Experts of a small language model.
Size: 8 layers, vocabulary 30161.
Experts: 448 squared ReLU neurons an expert, 1 pick a token.
Below are experts of layer 3 (counted from 0) of a mixture-of-experts language model. Rows are named router (the router's row for the expert), down (a neuron's output weights, with its number) and show model dimensions 0-191. Each number is 50 + 12 x the weight over its row's rms, rounded and kept within 0 to 99.
Before each expert's rows: a language model's description of what the expert responds to; "raises" lists some tokens whose logits its average output raises strongly, later layers aside. This comes from a sample of Wikipedia text that the model never trained on.

# expert 11
Standalone space tokens right before a number, in tables after a pipe or in prose after in or a month, such as in 1958.
raises: "11", "10", "1", "25", "80", "5"
router:64 63 61 30 58 57 32 49 62 39 75 57 43 46 35 46 40 66 67 72 44 32 39 45 49 46 27 43 61 58 49 55 42 58 54 46 61 40 45 42 47 57 44 43 34 52 56 40 51 43 68 57 56 38 51 50 61 55 29 49 50 46 35 48 32 51 39 57 39 45 65 34 47 59 50 60 24 53 38 66 57 51 42 54 83 49 42 51 58 22 43 58 45 46 47 37 63 28 66 48 47 47 49 48 47 48 32 57 52 39 49 68 48 53 39 42 67 73 45 42 34 60 42 26 42 31 47 74 26 33 56 42 45 72 53 45 43 81 54 49 49 47 64 43 61 53 39 50 45 50 45 43 44 37 51 37 66 45 68 71 67 35 55 42 59 65 49 55 52 42 52 35 46 38 48 86 48 84 49 34 75 42 41 43 59 60 53 68 43 33 55 38
down0:44 41 51 52 59 59 32 53 53 60 27 49 50 39 44 62 42 32 51 63 53 49 51 50 71 31 45 60 70 57 37 30 54 49 71 54 48 70 62 35 51 29 44 39 36 47 48 50 58 49 46 55 60 62 65 49 71 75 38 35 55 35 58 59 40 28 54 65 44 46 56 61 50 52 41 48 44 38 73 34 58 42 29 33 59 49 44 50 59 23 51 55 54 56 49 57 43 40 26 53 61 33 42 63 43 50 56 22 51 41 66 48 63 45 25 40 44 49 48 32 39 67 38 40 50 40 42 50 49 45 51 65 54 53 58 54 52 85 59 44 56 30 52 53 34 46 57 65 46 50 50 51 77 43 45 69 47 40 60 60 62 36 63 66 22 50 53 23 66 31 42 53 60 56 58 45 38 68 64 56 52 72 26 35 52 24 58 51 53 55 35 50
down1:54 38 22 31 43 45 39 50 48 55 56 48 52 57 55 61 34 46 59 41 50 28 55 43 50 49 57 44 75 52 49 43 44 52 55 51 49 48 68 60 72 46 83 43 50 56 31 64 35 47 33 59 64 43 48 48 53 48 57 49 53 69 71 65 54 67 51 32 53 50 49 82 63 53 50 68 49 55 47 39 53 37 47 36 48 47 62 58 55 58 51 56 76 46 61 48 39 43 54 42 64 63 22 50 28 55 60 49 37 51 34 64 75 49 70 37 42 52 51 35 29 48 47 49 54 50 62 58 45 42 81 35 57 51 43 49 16 67 61 39 68 50 50 55 37 51 45 37 53 40 52 29 53 56 46 55 50 47 50 26 53 68 33 64 40 66 44 58 46 88 63 51 28 51 45 54 47 56 65 42 65 71 28 46 45 37 62 42 42 62 41 65
down2:78 39 59 61 39 52 44 62 37 52 50 68 58 48 65 58 57 56 49 51 63 84 24 45 42 71 48 53 41 46 36 64 54 58 68 65 35 58 42 47 60 49 59 51 39 48 30 55 30 38 38 60 61 25 59 24 48 76 50 48 47 59 48 58 50 57 57 45 54 39 37 48 22 51 42 33 33 38 45 54 61 34 40 61 38 44 24 30 53 48 47 42 33 39 58 45 56 67 45 64 65 51 62 45 50 53 55 48 44 46 49 49 57 53 46 48 81 51 50 42 47 54 47 76 46 48 52 54 71 55 48 68 52 43 46 53 52 28 41 48 52 45 53 53 49 35 34 58 85 75 51 61 62 62 53 37 57 47 36 40 49 61 37 51 50 49 45 72 54 63 41 40 48 40 61 52 67 50 73 50 71 68 46 29 26 55 43 61 44 79 38 58
down3:41 43 35 71 46 58 63 34 48 29 67 43 54 53 62 50 56 74 52 49 33 52 51 32 43 60 44 62 41 42 31 40 78 44 44 50 49 53 44 78 50 75 35 41 49 48 53 48 36 50 43 52 60 33 63 54 56 41 68 61 52 55 58 43 39 44 58 40 56 49 64 64 69 37 64 30 51 49 47 49 35 61 37 63 37 35 58 37 64 50 25 40 49 46 30 53 43 55 51 58 60 67 40 69 60 55 47 45 60 61 77 35 65 35 78 46 57 39 81 49 48 48 32 23 32 57 67 63 51 59 45 65 54 40 44 77 65 73 46 54 39 41 48 43 49 62 37 53 50 53 58 49 41 31 52 36 56 29 59 47 48 29 51 41 53 48 54 37 48 34 32 51 42 41 50 46 43 35 76 49 48 70 71 51 45 69 41 59 50 36 41 48
down4:62 28 72 42 52 69 35 50 64 52 64 55 50 15 66 50 64 26 48 55 54 65 47 18 52 28 52 46 69 40 50 54 56 50 67 37 67 51 53 49 54 39 38 67 65 54 68 42 65 36 83 41 54 52 64 32 50 53 43 50 45 30 55 30 39 61 62 61 52 38 80 59 34 55 64 57 43 73 54 38 52 46 34 53 51 35 38 54 41 61 37 49 55 56 53 50 33 58 65 24 64 45 38 48 24 31 46 66 46 49 61 48 51 44 54 49 63 54 53 74 46 44 44 52 45 25 61 63 67 53 50 68 44 60 40 62 55 61 44 49 54 51 46 24 53 52 44 41 58 50 54 70 53 54 45 50 39 60 40 58 51 68 60 33 63 44 47 65 55 54 45 65 54 51 38 56 37 55 56 55 43 39 19 41 39 62 59 27 50 52 50 51
down5:55 47 57 46 46 71 41 50 32 59 53 54 49 42 53 45 28 85 53 48 62 53 14 49 69 52 51 51 57 60 40 57 56 39 72 59 47 48 61 56 79 50 62 56 61 32 65 51 40 50 29 67 45 48 41 69 50 63 49 70 54 57 40 46 62 46 37 48 62 47 46 45 50 59 56 52 70 36 29 70 62 29 46 49 66 51 42 48 51 56 41 29 50 56 72 58 34 55 48 49 60 34 39 29 46 49 49 57 34 32 44 43 50 39 71 34 43 50 63 48 55 63 47 52 64 65 57 36 52 45 47 61 55 64 56 87 45 58 51 36 50 48 49 66 53 31 53 39 46 61 59 49 45 63 31 30 56 49 63 40 83 68 40 39 80 45 45 47 48 46 62 40 49 51 64 67 28 30 59 65 34 37 60 31 49 56 45 59 41 38 49 51
down6:35 66 65 59 68 55 41 65 46 50 45 55 51 37 40 49 37 50 58 49 75 46 58 46 54 45 54 41 45 47 60 63 45 38 65 52 46 56 45 23 36 45 44 52 27 43 61 52 35 45 52 53 31 18 43 38 60 41 49 42 77 51 51 47 54 67 34 69 55 52 44 53 40 44 46 49 41 42 47 53 61 39 69 46 63 55 30 39 54 34 30 39 53 37 21 45 48 54 57 58 38 45 38 55 68 50 56 52 55 59 65 47 40 55 47 50 18 45 41 68 37 34 70 60 55 62 64 55 22 52 44 51 48 41 50 54 56 52 54 49 71 42 34 31 64 79 56 39 43 50 42 52 63 45 59 68 35 50 27 51 57 49 46 92 35 47 50 41 66 47 44 26 49 59 50 25 47 63 41 54 52 38 38 39 71 41 81 44 62 51 55 55
down7:51 50 21 51 51 41 46 32 59 39 38 56 54 40 51 50 29 54 60 55 35 52 53 33 42 70 57 41 33 46 53 48 68 46 49 33 57 57 44 55 67 59 77 36 49 77 55 47 67 51 48 33 57 57 46 53 48 38 49 67 42 75 48 49 25 45 53 64 69 42 39 42 46 57 45 53 56 61 50 47 71 54 33 49 41 67 78 60 48 55 45 39 52 44 57 56 42 42 74 57 32 58 38 57 58 61 54 65 43 53 50 30 58 43 38 31 46 58 13 64 60 42 40 62 55 52 51 51 39 65 63 43 55 47 57 36 40 46 58 39 41 52 39 58 38 42 67 58 67 46 57 41 55 98 34 49 25 61 46 56 62 61 42 40 69 46 34 21 51 58 33 55 41 41 51 62 45 47 60 59 26 49 36 32 45 63 57 48 46 36 58 42

# expert 9
Category nouns in sports, election and music articles, often field labels or table headers, such as Country, Event, League, Votes, album.
raises: " and", ",", " as"
router:56 70 59 33 39 64 64 60 58 38 55 31 49 70 33 26 55 92 69 69 60 57 38 50 51 61 51 35 49 56 39 23 39 37 44 58 52 71 68 38 59 58 41 65 47 52 45 54 52 48 61 73 40 48 26 53 49 31 47 79 45 52 43 35 37 59 39 45 57 41 46 39 48 38 49 56 35 35 38 65 64 52 33 48 44 55 43 42 45 53 34 56 62 33 42 40 72 58 55 55 79 60 48 51 58 66 65 51 39 44 41 43 54 50 40 70 55 47 34 39 40 64 35 65 50 29 53 71 40 41 54 15 45 53 55 41 45 71 46 33 55 44 39 66 39 50 44 53 63 44 63 44 52 58 33 35 50 45 48 46 51 58 40 43 49 49 42 68 60 50 45 66 40 57 62 44 53 59 58 46 58 47 53 48 32 71 42 52 59 58 81 46
down0:37 42 48 47 38 35 51 50 59 37 50 34 50 76 42 25 45 56 38 37 48 58 44 56 17 45 54 36 51 34 37 48 45 58 52 26 53 60 51 53 37 43 58 50 58 52 64 46 44 53 64 47 47 62 63 65 53 44 52 65 53 60 53 61 72 46 49 43 50 50 41 51 65 52 44 64 56 68 60 49 60 33 54 36 53 55 53 52 58 51 54 52 40 42 55 49 57 48 39 38 53 56 51 53 25 55 41 53 40 61 23 62 49 52 56 82 27 50 48 40 49 45 52 70 47 36 61 54 52 62 45 46 73 62 33 32 72 48 55 56 74 64 49 50 36 48 46 36 31 35 34 52 45 41 72 67 52 62 49 40 94 51 67 55 76 51 57 48 64 18 47 41 55 71 30 47 43 52 55 50 48 44 48 29 62 43 64 53 93 50 46 59
down1:56 54 59 55 72 35 43 42 17 42 58 50 37 31 54 72 58 35 50 32 33 61 47 58 52 62 32 35 34 42 51 37 66 52 54 58 53 29 38 55 49 57 53 57 69 30 45 31 60 47 16 41 68 35 50 47 46 61 44 78 51 50 44 38 48 38 55 48 44 74 34 53 67 53 58 46 48 39 54 45 40 47 78 53 46 50 47 47 25 50 44 55 54 50 44 61 58 68 54 23 36 64 37 36 34 49 57 63 64 45 61 42 58 48 53 50 33 39 49 49 47 50 76 61 43 40 65 37 53 46 65 43 40 53 42 29 66 22 53 50 51 62 42 43 52 61 75 54 41 51 75 54 39 74 39 48 47 49 45 58 44 59 52 55 65 59 39 43 56 37 53 47 46 29 49 42 52 52 48 34 46 46 67 74 30 69 33 49 66 37 43 46
down2:74 52 69 57 46 32 46 53 53 59 58 48 44 57 37 61 47 36 42 54 59 43 37 55 50 33 64 48 48 62 59 43 43 55 53 67 72 44 47 56 60 66 53 39 62 55 35 53 50 59 38 39 46 54 27 44 41 39 39 23 42 46 45 52 58 67 59 44 56 32 53 27 73 72 61 41 43 49 60 33 53 69 44 61 56 53 47 20 55 50 77 67 44 58 70 41 41 59 61 51 49 83 51 56 64 79 52 35 36 45 45 50 38 38 34 38 51 59 49 65 35 30 53 57 32 57 53 70 56 44 46 55 47 19 45 52 60 49 46 62 47 69 61 51 64 45 52 59 55 56 45 55 44 22 70 45 56 52 48 39 49 45 51 58 57 50 24 58 53 39 45 55 69 21 45 73 57 77 53 55 60 39 59 30 68 73 43 50 52 46 51 48
down3:25 51 60 55 73 70 57 53 63 56 50 65 63 53 35 57 49 65 59 42 53 67 73 65 38 32 40 43 57 43 34 44 57 35 62 49 53 31 51 38 47 55 39 47 66 33 57 50 51 57 58 65 43 45 51 53 33 63 57 60 55 55 41 49 58 47 39 29 56 69 45 60 50 45 63 50 79 67 54 41 50 46 54 38 43 53 68 56 74 50 59 47 57 21 44 61 35 48 51 43 52 52 42 41 47 58 65 45 62 61 61 70 65 34 47 62 54 39 67 32 19 82 30 36 63 58 35 54 50 48 30 37 30 55 57 40 40 19 66 50 52 52 49 31 34 38 42 57 49 65 58 61 48 50 76 55 47 65 52 29 36 46 44 56 33 65 51 45 34 45 52 29 51 69 48 53 45 30 43 63 58 47 43 66 40 52 45 50 51 73 52 54
down4:37 38 36 55 54 61 46 59 35 30 55 68 51 52 57 38 22 35 32 48 48 49 34 49 63 53 31 45 36 58 51 54 46 33 38 43 60 69 64 52 51 41 36 79 54 56 44 61 52 55 81 50 63 31 30 41 51 28 68 50 60 56 41 63 52 42 53 59 56 60 66 54 60 39 45 36 51 37 39 59 39 52 42 61 43 69 33 56 59 42 62 33 57 58 62 58 42 55 52 44 39 51 41 48 50 61 58 24 58 56 50 45 50 55 69 59 57 45 56 50 50 42 50 39 47 51 59 28 45 42 74 49 51 50 37 51 39 47 51 52 59 61 75 48 46 43 55 56 67 63 68 53 45 49 40 55 42 39 38 42 34 53 74 55 24 60 68 49 85 60 44 25 51 72 63 76 39 66 49 48 53 96 49 60 40 56 54 40 61 56 52 52
down5:53 57 40 53 53 40 47 46 56 35 55 43 36 57 31 42 48 18 55 67 54 44 51 37 48 54 69 43 34 47 60 48 44 55 44 49 37 38 44 43 64 51 40 50 45 56 66 52 34 67 16 57 67 71 37 64 44 49 61 53 63 59 56 42 52 47 56 45 26 63 69 52 48 35 48 38 38 41 19 44 60 52 68 57 55 57 66 36 38 72 51 51 40 69 36 44 46 41 39 31 62 51 62 58 55 54 54 43 23 58 74 45 56 62 44 44 35 51 49 26 41 41 36 69 58 62 39 67 58 69 43 34 57 61 72 53 50 49 54 52 46 39 57 49 55 49 32 69 74 20 57 90 57 33 46 38 46 57 59 51 38 40 46 76 56 47 50 39 57 51 65 46 48 50 54 31 37 55 56 64 64 55 58 52 29 61 50 65 63 50 38 48
down6:44 46 55 47 50 40 56 58 64 53 32 56 30 66 63 57 37 58 53 46 24 64 53 52 65 59 62 58 61 43 54 36 52 44 51 58 59 57 33 39 47 40 43 59 25 52 46 57 46 70 55 22 55 42 47 55 49 57 60 52 41 45 55 50 45 46 43 51 51 59 59 62 36 40 49 45 60 34 55 55 41 68 50 50 50 52 56 36 50 53 77 48 49 63 31 71 46 48 60 47 56 49 69 38 64 32 17 52 52 39 48 47 53 56 56 49 41 47 49 57 66 51 54 58 42 45 56 22 59 57 40 61 71 46 50 68 59 41 35 52 46 71 48 42 46 15 83 45 31 61 57 35 36 51 40 21 77 53 42 38 47 13 43 46 46 61 55 48 40 43 38 51 35 82 48 48 72 42 54 39 60 57 50 41 24 75 48 39 51 37 67 63
down7:43 33 49 50 64 62 57 50 53 74 58 61 34 27 43 66 53 57 40 41 35 50 51 72 55 34 51 24 49 36 31 68 22 50 47 56 56 42 51 31 56 57 44 40 50 67 55 46 40 51 52 56 58 47 28 58 51 38 53 44 51 54 49 68 65 37 58 41 46 44 38 48 21 49 48 57 70 47 62 53 30 41 41 58 66 71 49 43 58 30 39 56 49 55 61 59 57 51 62 48 69 33 59 52 50 71 43 75 57 59 74 46 55 68 09 51 39 50 38 49 57 43 34 52 49 18 72 58 56 61 62 34 52 49 63 65 49 26 48 29 43 49 31 50 43 67 54 54 30 51 57 49 71 59 58 46 57 50 42 38 51 64 60 60 42 61 50 48 54 59 50 58 70 43 35 67 54 49 48 36 63 71 54 59 41 76 52 43 45 53 36 59

# expert 14
Single digits completing years or counts after 199, 200, 202 in tables and lists, plus Romance articles La, de, Le and name pieces.
raises: ".", " and", ",", ".\n\n", " in", " to"
router:61 51 53 43 35 49 83 49 43 46 62 27 49 54 49 41 58 70 85 58 67 46 47 45 45 59 38 48 42 56 33 49 38 50 42 49 75 53 56 50 42 49 55 59 49 52 56 57 50 55 43 77 46 37 53 63 64 55 35 55 32 63 47 45 30 63 36 47 45 37 37 29 50 48 47 68 50 27 47 50 40 46 37 42 66 68 47 44 54 53 49 42 57 54 44 18 70 46 63 39 48 45 47 64 49 76 44 33 55 47 50 47 38 51 33 67 53 49 40 46 45 66 47 42 25 50 48 37 39 35 65 31 78 67 50 28 68 58 45 60 25 58 68 53 48 46 60 56 49 54 50 36 35 37 42 35 51 33 55 57 50 66 52 19 40 50 43 64 67 42 55 31 59 44 55 53 64 72 67 59 64 49 50 32 51 67 51 56 53 48 76 41
down0:53 51 50 51 47 46 71 49 54 50 60 55 50 47 51 40 50 52 45 44 41 58 39 54 49 42 59 46 54 52 50 56 42 69 39 51 65 39 49 50 35 32 71 45 42 53 52 48 53 65 50 50 25 40 41 66 49 53 55 51 46 37 54 60 56 61 26 42 40 68 51 38 29 44 69 52 64 54 25 40 48 53 76 54 71 32 82 41 16 48 70 59 60 51 10 46 46 48 47 33 52 36 62 53 50 47 54 59 79 52 64 59 63 57 62 64 47 54 43 54 47 64 45 64 58 44 52 43 60 68 47 56 46 53 56 61 34 70 48 73 48 42 64 44 41 64 44 49 69 46 46 76 58 32 65 78 51 58 46 30 36 54 29 57 49 58 58 36 38 45 44 48 28 40 60 49 25 71 49 45 71 49 37 48 45 69 48 50 27 46 56 71
down1:43 39 50 72 62 59 58 75 92 48 35 60 61 39 50 68 56 53 62 53 45 50 30 53 49 39 55 55 47 47 48 46 54 38 50 55 31 58 51 52 65 40 45 39 20 54 44 49 45 46 26 79 32 47 53 43 66 40 57 49 31 47 25 69 65 47 42 43 33 51 54 24 41 51 51 51 49 61 62 72 58 41 47 72 49 57 62 50 28 57 52 63 56 46 47 53 45 54 61 41 31 63 38 37 56 50 48 81 53 46 57 50 40 47 39 75 41 50 44 72 49 69 69 66 46 53 30 45 54 48 45 48 65 68 49 54 59 41 61 51 53 39 46 48 47 56 44 43 47 54 44 38 51 64 65 40 54 71 56 29 65 32 33 62 56 44 46 40 74 46 52 39 46 57 60 50 58 53 69 21 45 45 44 69 49 51 21 36 45 38 39 35
down2:57 52 68 38 50 67 35 53 73 68 56 59 51 64 38 77 50 21 68 38 46 40 50 39 51 67 47 31 59 50 37 39 51 41 38 47 56 39 50 63 30 56 35 50 50 74 45 50 62 70 34 35 52 41 53 54 20 62 52 45 46 63 71 38 39 41 46 59 43 42 52 37 51 51 44 66 57 34 36 44 57 39 48 68 46 41 49 49 49 23 62 70 55 43 51 61 36 46 47 52 51 57 43 52 57 61 51 49 44 43 56 51 29 45 77 59 55 49 61 26 62 48 27 61 64 66 48 42 34 58 38 91 45 51 61 52 60 40 70 50 49 43 61 66 55 51 36 45 80 52 39 27 52 61 66 34 50 52 60 37 37 68 50 41 43 38 72 36 43 55 54 68 52 55 53 52 31 47 52 62 51 45 60 29 38 65 56 55 48 44 63 54
down3:53 50 67 41 66 19 66 48 56 63 56 76 64 50 62 32 69 39 32 49 51 66 63 47 36 52 54 44 51 71 50 53 28 31 37 52 56 69 48 48 30 47 49 50 57 32 28 32 60 86 53 56 58 47 43 47 54 33 57 46 62 38 41 54 53 59 51 48 73 66 46 57 27 47 42 50 58 47 36 48 51 54 58 34 59 32 49 53 30 44 53 74 46 41 58 47 35 38 43 56 47 44 56 41 50 34 42 60 51 56 23 46 45 55 26 61 60 52 47 39 40 48 59 44 58 47 33 18 50 56 59 54 52 21 69 66 62 56 41 28 50 56 67 33 39 47 47 74 47 50 50 52 28 50 51 48 63 58 66 48 46 60 51 61 44 50 56 36 57 74 24 55 46 65 50 61 56 29 32 56 70 52 69 60 53 59 49 52 54 51 53 38
down4:48 38 32 59 47 41 29 44 49 49 45 41 51 53 30 52 49 28 54 50 55 50 48 58 39 50 52 54 51 20 40 26 40 50 66 45 62 71 53 52 48 61 50 46 62 43 57 52 68 41 56 50 62 47 55 56 64 56 38 49 51 48 48 55 66 64 33 74 50 40 63 72 63 64 56 92 53 50 38 48 50 41 52 24 48 35 70 56 31 42 58 50 51 58 64 72 23 42 64 56 47 49 48 49 51 56 57 42 50 24 52 48 72 56 56 54 58 32 62 72 32 58 42 33 49 47 76 39 51 42 57 48 59 53 39 39 58 58 53 42 65 55 41 47 31 69 47 52 35 72 42 49 48 61 52 57 50 72 39 37 87 50 61 51 74 36 49 42 47 54 52 27 52 47 45 40 36 24 44 32 43 53 48 73 56 57 60 62 30 39 52 44
down5:47 59 39 56 50 45 54 35 42 47 57 60 42 42 57 53 63 52 67 36 20 37 41 66 75 60 62 79 34 38 51 30 41 50 62 31 39 58 72 54 66 63 51 61 35 46 51 65 51 80 33 71 31 35 58 56 47 55 38 45 57 36 32 42 45 36 34 62 39 60 46 57 72 50 53 62 51 58 46 35 49 40 56 69 34 47 49 59 55 64 43 33 42 52 61 66 53 53 35 46 72 50 65 42 51 44 45 39 35 53 50 45 55 52 24 49 63 48 59 49 54 52 73 52 27 40 26 30 38 41 40 52 55 38 38 62 61 43 36 47 36 42 70 54 53 53 29 54 39 74 51 54 33 48 51 52 50 62 56 73 48 57 42 36 48 44 60 75 47 59 37 62 75 44 65 62 52 37 53 29 47 47 52 60 53 29 46 52 64 28 41 50
down6:57 56 56 13 60 56 42 71 49 58 52 46 53 33 50 59 49 50 50 54 46 43 51 38 43 51 29 47 54 50 57 55 48 60 67 76 37 49 65 63 61 47 65 40 48 35 43 64 37 62 74 77 40 47 64 44 81 74 48 58 51 47 62 30 47 57 58 46 51 16 33 55 55 56 49 47 48 65 44 31 35 60 65 38 38 42 39 18 44 64 57 59 42 58 63 49 30 57 52 39 38 48 40 42 52 61 46 63 37 57 59 52 51 26 71 45 51 30 39 16 53 61 53 52 54 65 37 64 36 42 50 67 65 50 36 58 21 40 66 51 41 66 42 50 38 52 57 45 50 49 42 43 56 52 42 47 37 35 37 42 37 43 63 63 41 47 41 62 66 45 45 32 33 55 51 39 50 29 51 64 37 58 52 61 59 38 37 69 38 45 54 50
down7:39 52 62 52 49 49 49 52 38 47 26 63 54 70 43 28 47 17 34 55 49 17 44 47 52 53 55 35 47 71 51 46 37 51 55 45 41 47 44 43 47 55 59 44 42 47 66 44 53 56 35 62 55 56 49 42 32 69 34 30 61 62 51 77 68 30 53 38 60 42 43 52 47 60 67 47 66 59 49 38 74 60 32 20 60 49 54 60 52 56 48 49 49 50 36 34 65 44 46 54 63 57 70 55 66 77 39 45 47 59 60 59 45 36 49 59 48 57 61 48 34 52 57 73 25 52 23 19 21 50 72 62 31 59 36 58 44 34 59 50 45 48 60 38 64 50 51 42 61 67 42 60 58 33 36 48 68 51 30 66 67 46 44 43 40 30 45 54 52 49 42 44 55 53 49 45 53 53 38 62 56 61 51 47 60 43 58 52 74 41 64 64

# expert 6
Single line breaks after headings or table rows, opening quote marks, and single capital letters in acronyms or word starts (NMHM, SPRT, "Lovers").
raises: "-", ".", " and", " as", " in"
router:41 77 52 25 46 46 46 38 54 43 62 46 54 58 36 53 42 68 56 67 34 53 60 56 55 51 38 48 50 71 52 56 63 60 22 60 65 65 45 33 60 60 50 53 64 49 58 52 79 37 81 60 60 50 43 46 53 70 41 51 55 28 41 47 56 50 23 59 60 34 55 47 49 56 65 52 49 41 26 52 43 43 62 61 46 51 44 49 48 49 45 64 34 37 40 54 73 43 53 53 52 59 36 35 46 45 40 55 66 55 45 59 53 43 31 49 39 50 42 49 54 66 59 38 48 41 63 27 49 35 46 27 68 49 58 34 50 71 37 42 57 65 55 62 54 36 39 61 23 47 46 48 43 31 50 58 64 29 41 50 61 69 61 29 59 51 41 36 43 50 33 44 32 41 40 46 85 79 66 36 48 34 52 37 54 53 47 48 41 47 78 56
down0:45 51 47 70 56 51 38 63 65 69 29 36 57 35 64 58 55 48 48 37 43 59 42 44 70 52 83 48 49 47 62 51 53 33 54 57 35 46 34 51 38 73 52 56 43 61 59 41 47 64 52 56 47 45 39 44 49 38 57 51 54 49 51 59 49 30 69 73 32 37 41 56 42 48 50 36 57 52 37 54 62 32 18 75 52 53 48 57 52 77 47 62 40 57 64 56 51 41 47 48 51 67 65 60 53 45 43 48 39 70 46 59 34 57 22 69 53 46 57 42 29 53 43 32 48 52 55 34 58 66 53 45 30 59 32 72 41 37 27 50 50 50 65 35 46 79 54 58 32 54 53 61 33 49 38 55 33 45 48 65 37 50 60 48 48 51 67 64 73 66 43 80 48 38 68 43 46 50 54 40 33 57 77 52 61 50 70 37 48 56 52 58
down1:56 35 43 41 56 60 47 24 52 58 40 48 63 65 55 61 26 45 51 42 48 48 30 30 42 42 61 68 56 33 42 54 50 67 33 63 47 52 41 50 56 55 65 54 50 67 36 40 51 51 76 85 55 49 47 34 44 59 50 48 62 33 45 58 45 48 56 55 33 51 42 69 92 69 57 53 50 38 46 34 53 15 68 38 34 54 66 54 66 24 46 47 46 39 42 50 49 61 51 65 54 49 47 56 51 45 45 61 49 44 40 35 70 33 38 44 66 46 70 47 59 64 56 50 50 55 45 50 39 45 54 47 33 78 51 35 76 37 53 41 49 45 17 57 65 46 48 58 61 52 59 56 52 51 42 51 31 40 41 43 49 55 38 53 50 57 22 47 56 56 56 46 49 32 60 41 40 49 42 66 50 71 43 47 55 61 35 65 72 43 31 61
down2:46 50 50 49 38 50 53 41 38 55 43 31 50 49 48 47 44 49 73 54 38 37 24 60 24 69 58 39 57 37 58 48 70 56 34 46 73 36 42 47 37 61 47 71 39 55 52 42 37 38 53 60 46 46 44 51 58 74 54 47 41 40 49 85 50 34 72 52 43 51 42 47 07 56 60 52 51 54 49 60 75 54 72 49 72 53 31 44 58 34 51 74 78 53 61 55 68 33 50 46 67 29 45 27 56 63 61 46 30 26 58 57 44 30 56 58 61 39 52 55 67 52 50 51 30 52 33 61 51 52 57 39 58 53 38 42 56 47 35 56 55 44 40 34 50 48 58 51 54 49 51 50 62 51 57 36 42 49 57 78 72 64 49 57 37 48 34 48 52 49 56 41 47 57 60 50 18 41 39 64 53 34 39 47 67 48 61 59 61 48 50 35
down3:47 48 35 60 48 44 33 50 48 62 59 50 57 55 60 66 53 39 39 64 52 55 56 38 32 47 48 50 66 52 25 55 52 49 55 50 44 51 44 48 51 55 45 34 68 66 52 33 47 33 44 31 43 59 45 47 54 57 65 49 31 52 63 40 43 30 64 56 36 68 32 45 54 42 11 64 35 28 48 85 48 61 42 44 70 54 81 54 31 50 67 29 62 53 58 49 57 59 45 39 46 56 64 45 52 42 21 51 54 41 75 68 64 37 61 36 63 48 50 46 58 37 63 63 50 33 33 41 55 41 54 63 50 71 46 46 41 45 43 70 52 50 53 55 47 34 41 47 63 46 61 27 53 60 68 48 44 76 57 74 66 39 38 40 40 26 52 31 44 37 47 49 48 70 28 37 45 51 41 51 58 60 41 59 49 64 48 61 54 56 70 60
down4:44 66 59 49 41 62 57 50 39 50 63 50 51 52 45 46 57 36 36 37 51 38 42 60 48 50 54 39 52 62 40 46 50 44 35 72 61 67 46 45 52 56 67 71 51 50 37 63 40 37 70 57 75 61 58 57 49 33 34 44 45 53 44 35 64 96 35 73 38 52 61 52 42 51 37 43 46 21 48 66 65 41 50 47 51 54 51 73 22 58 49 46 53 57 35 48 69 61 77 42 48 57 28 49 30 56 63 37 54 35 63 39 47 54 72 35 47 61 50 52 37 52 60 67 80 48 45 53 48 74 45 16 32 36 27 47 37 30 64 25 47 39 49 53 55 47 54 35 51 53 53 60 62 56 50 39 60 57 37 45 39 39 44 50 38 50 31 56 45 64 54 43 40 57 59 44 51 40 57 61 50 50 63 39 62 39 58 47 30 42 48 61
down5:64 46 51 38 53 52 46 42 43 52 46 63 50 55 75 48 65 44 83 62 71 42 43 36 54 41 66 54 64 63 30 48 46 20 58 46 62 33 60 36 48 24 45 55 21 40 46 42 80 56 47 74 65 49 58 30 38 58 67 59 73 65 47 74 53 55 60 58 45 46 41 42 70 52 39 45 53 61 54 52 75 63 48 50 60 24 51 51 41 41 35 63 44 40 62 61 39 38 28 89 63 39 42 24 47 36 66 40 42 48 46 41 37 33 47 57 56 56 26 59 47 52 39 41 53 45 73 50 52 50 53 47 43 47 72 31 30 45 53 46 42 41 32 49 51 39 56 50 52 66 51 38 45 47 54 45 43 43 69 62 50 53 52 49 41 50 49 58 41 62 68 56 37 63 56 32 52 54 50 58 53 53 60 51 50 52 37 40 58 29 34 39
down6:39 50 47 39 59 34 63 71 55 44 69 41 49 56 50 53 51 72 39 50 42 50 42 45 63 45 42 35 50 54 49 83 53 52 54 59 64 45 57 64 54 60 33 70 48 43 31 32 64 55 36 48 46 49 52 52 36 45 35 51 45 51 59 64 61 53 43 54 57 52 50 57 71 58 42 63 29 66 53 49 44 25 48 58 33 51 25 41 56 53 64 43 36 60 73 36 78 38 27 38 50 40 55 71 29 48 69 67 53 59 25 41 38 43 69 58 70 33 52 61 68 23 44 36 41 68 45 35 47 45 81 37 50 51 50 46 45 50 47 64 52 58 61 22 41 40 69 44 50 56 48 61 35 42 54 72 48 42 31 38 49 73 56 46 33 50 50 67 42 49 53 53 32 54 51 39 37 60 66 45 44 42 52 49 59 50 33 54 38 40 25 40
down7:52 49 52 58 38 65 56 53 51 48 42 71 66 43 48 40 53 45 52 49 39 55 64 46 66 65 41 52 45 34 49 40 37 42 45 44 49 73 39 53 49 39 46 46 64 58 44 43 49 54 52 55 64 60 77 55 43 37 28 28 53 61 42 77 67 37 51 47 56 59 47 77 47 92 46 56 45 45 72 27 48 38 53 52 73 53 67 51 54 51 36 58 39 51 64 52 49 15 53 42 39 56 60 33 59 35 33 58 52 51 58 44 79 74 59 30 52 54 71 67 41 27 57 48 81 63 52 57 47 56 45 58 59 47 37 46 59 67 59 55 53 52 49 57 56 61 46 51 53 60 47 41 54 45 61 59 49 28 32 49 72 54 42 43 42 45 30 56 45 51 65 29 32 35 48 69 47 54 69 40 49 34 56 47 56 52 73 49 32 59 55 29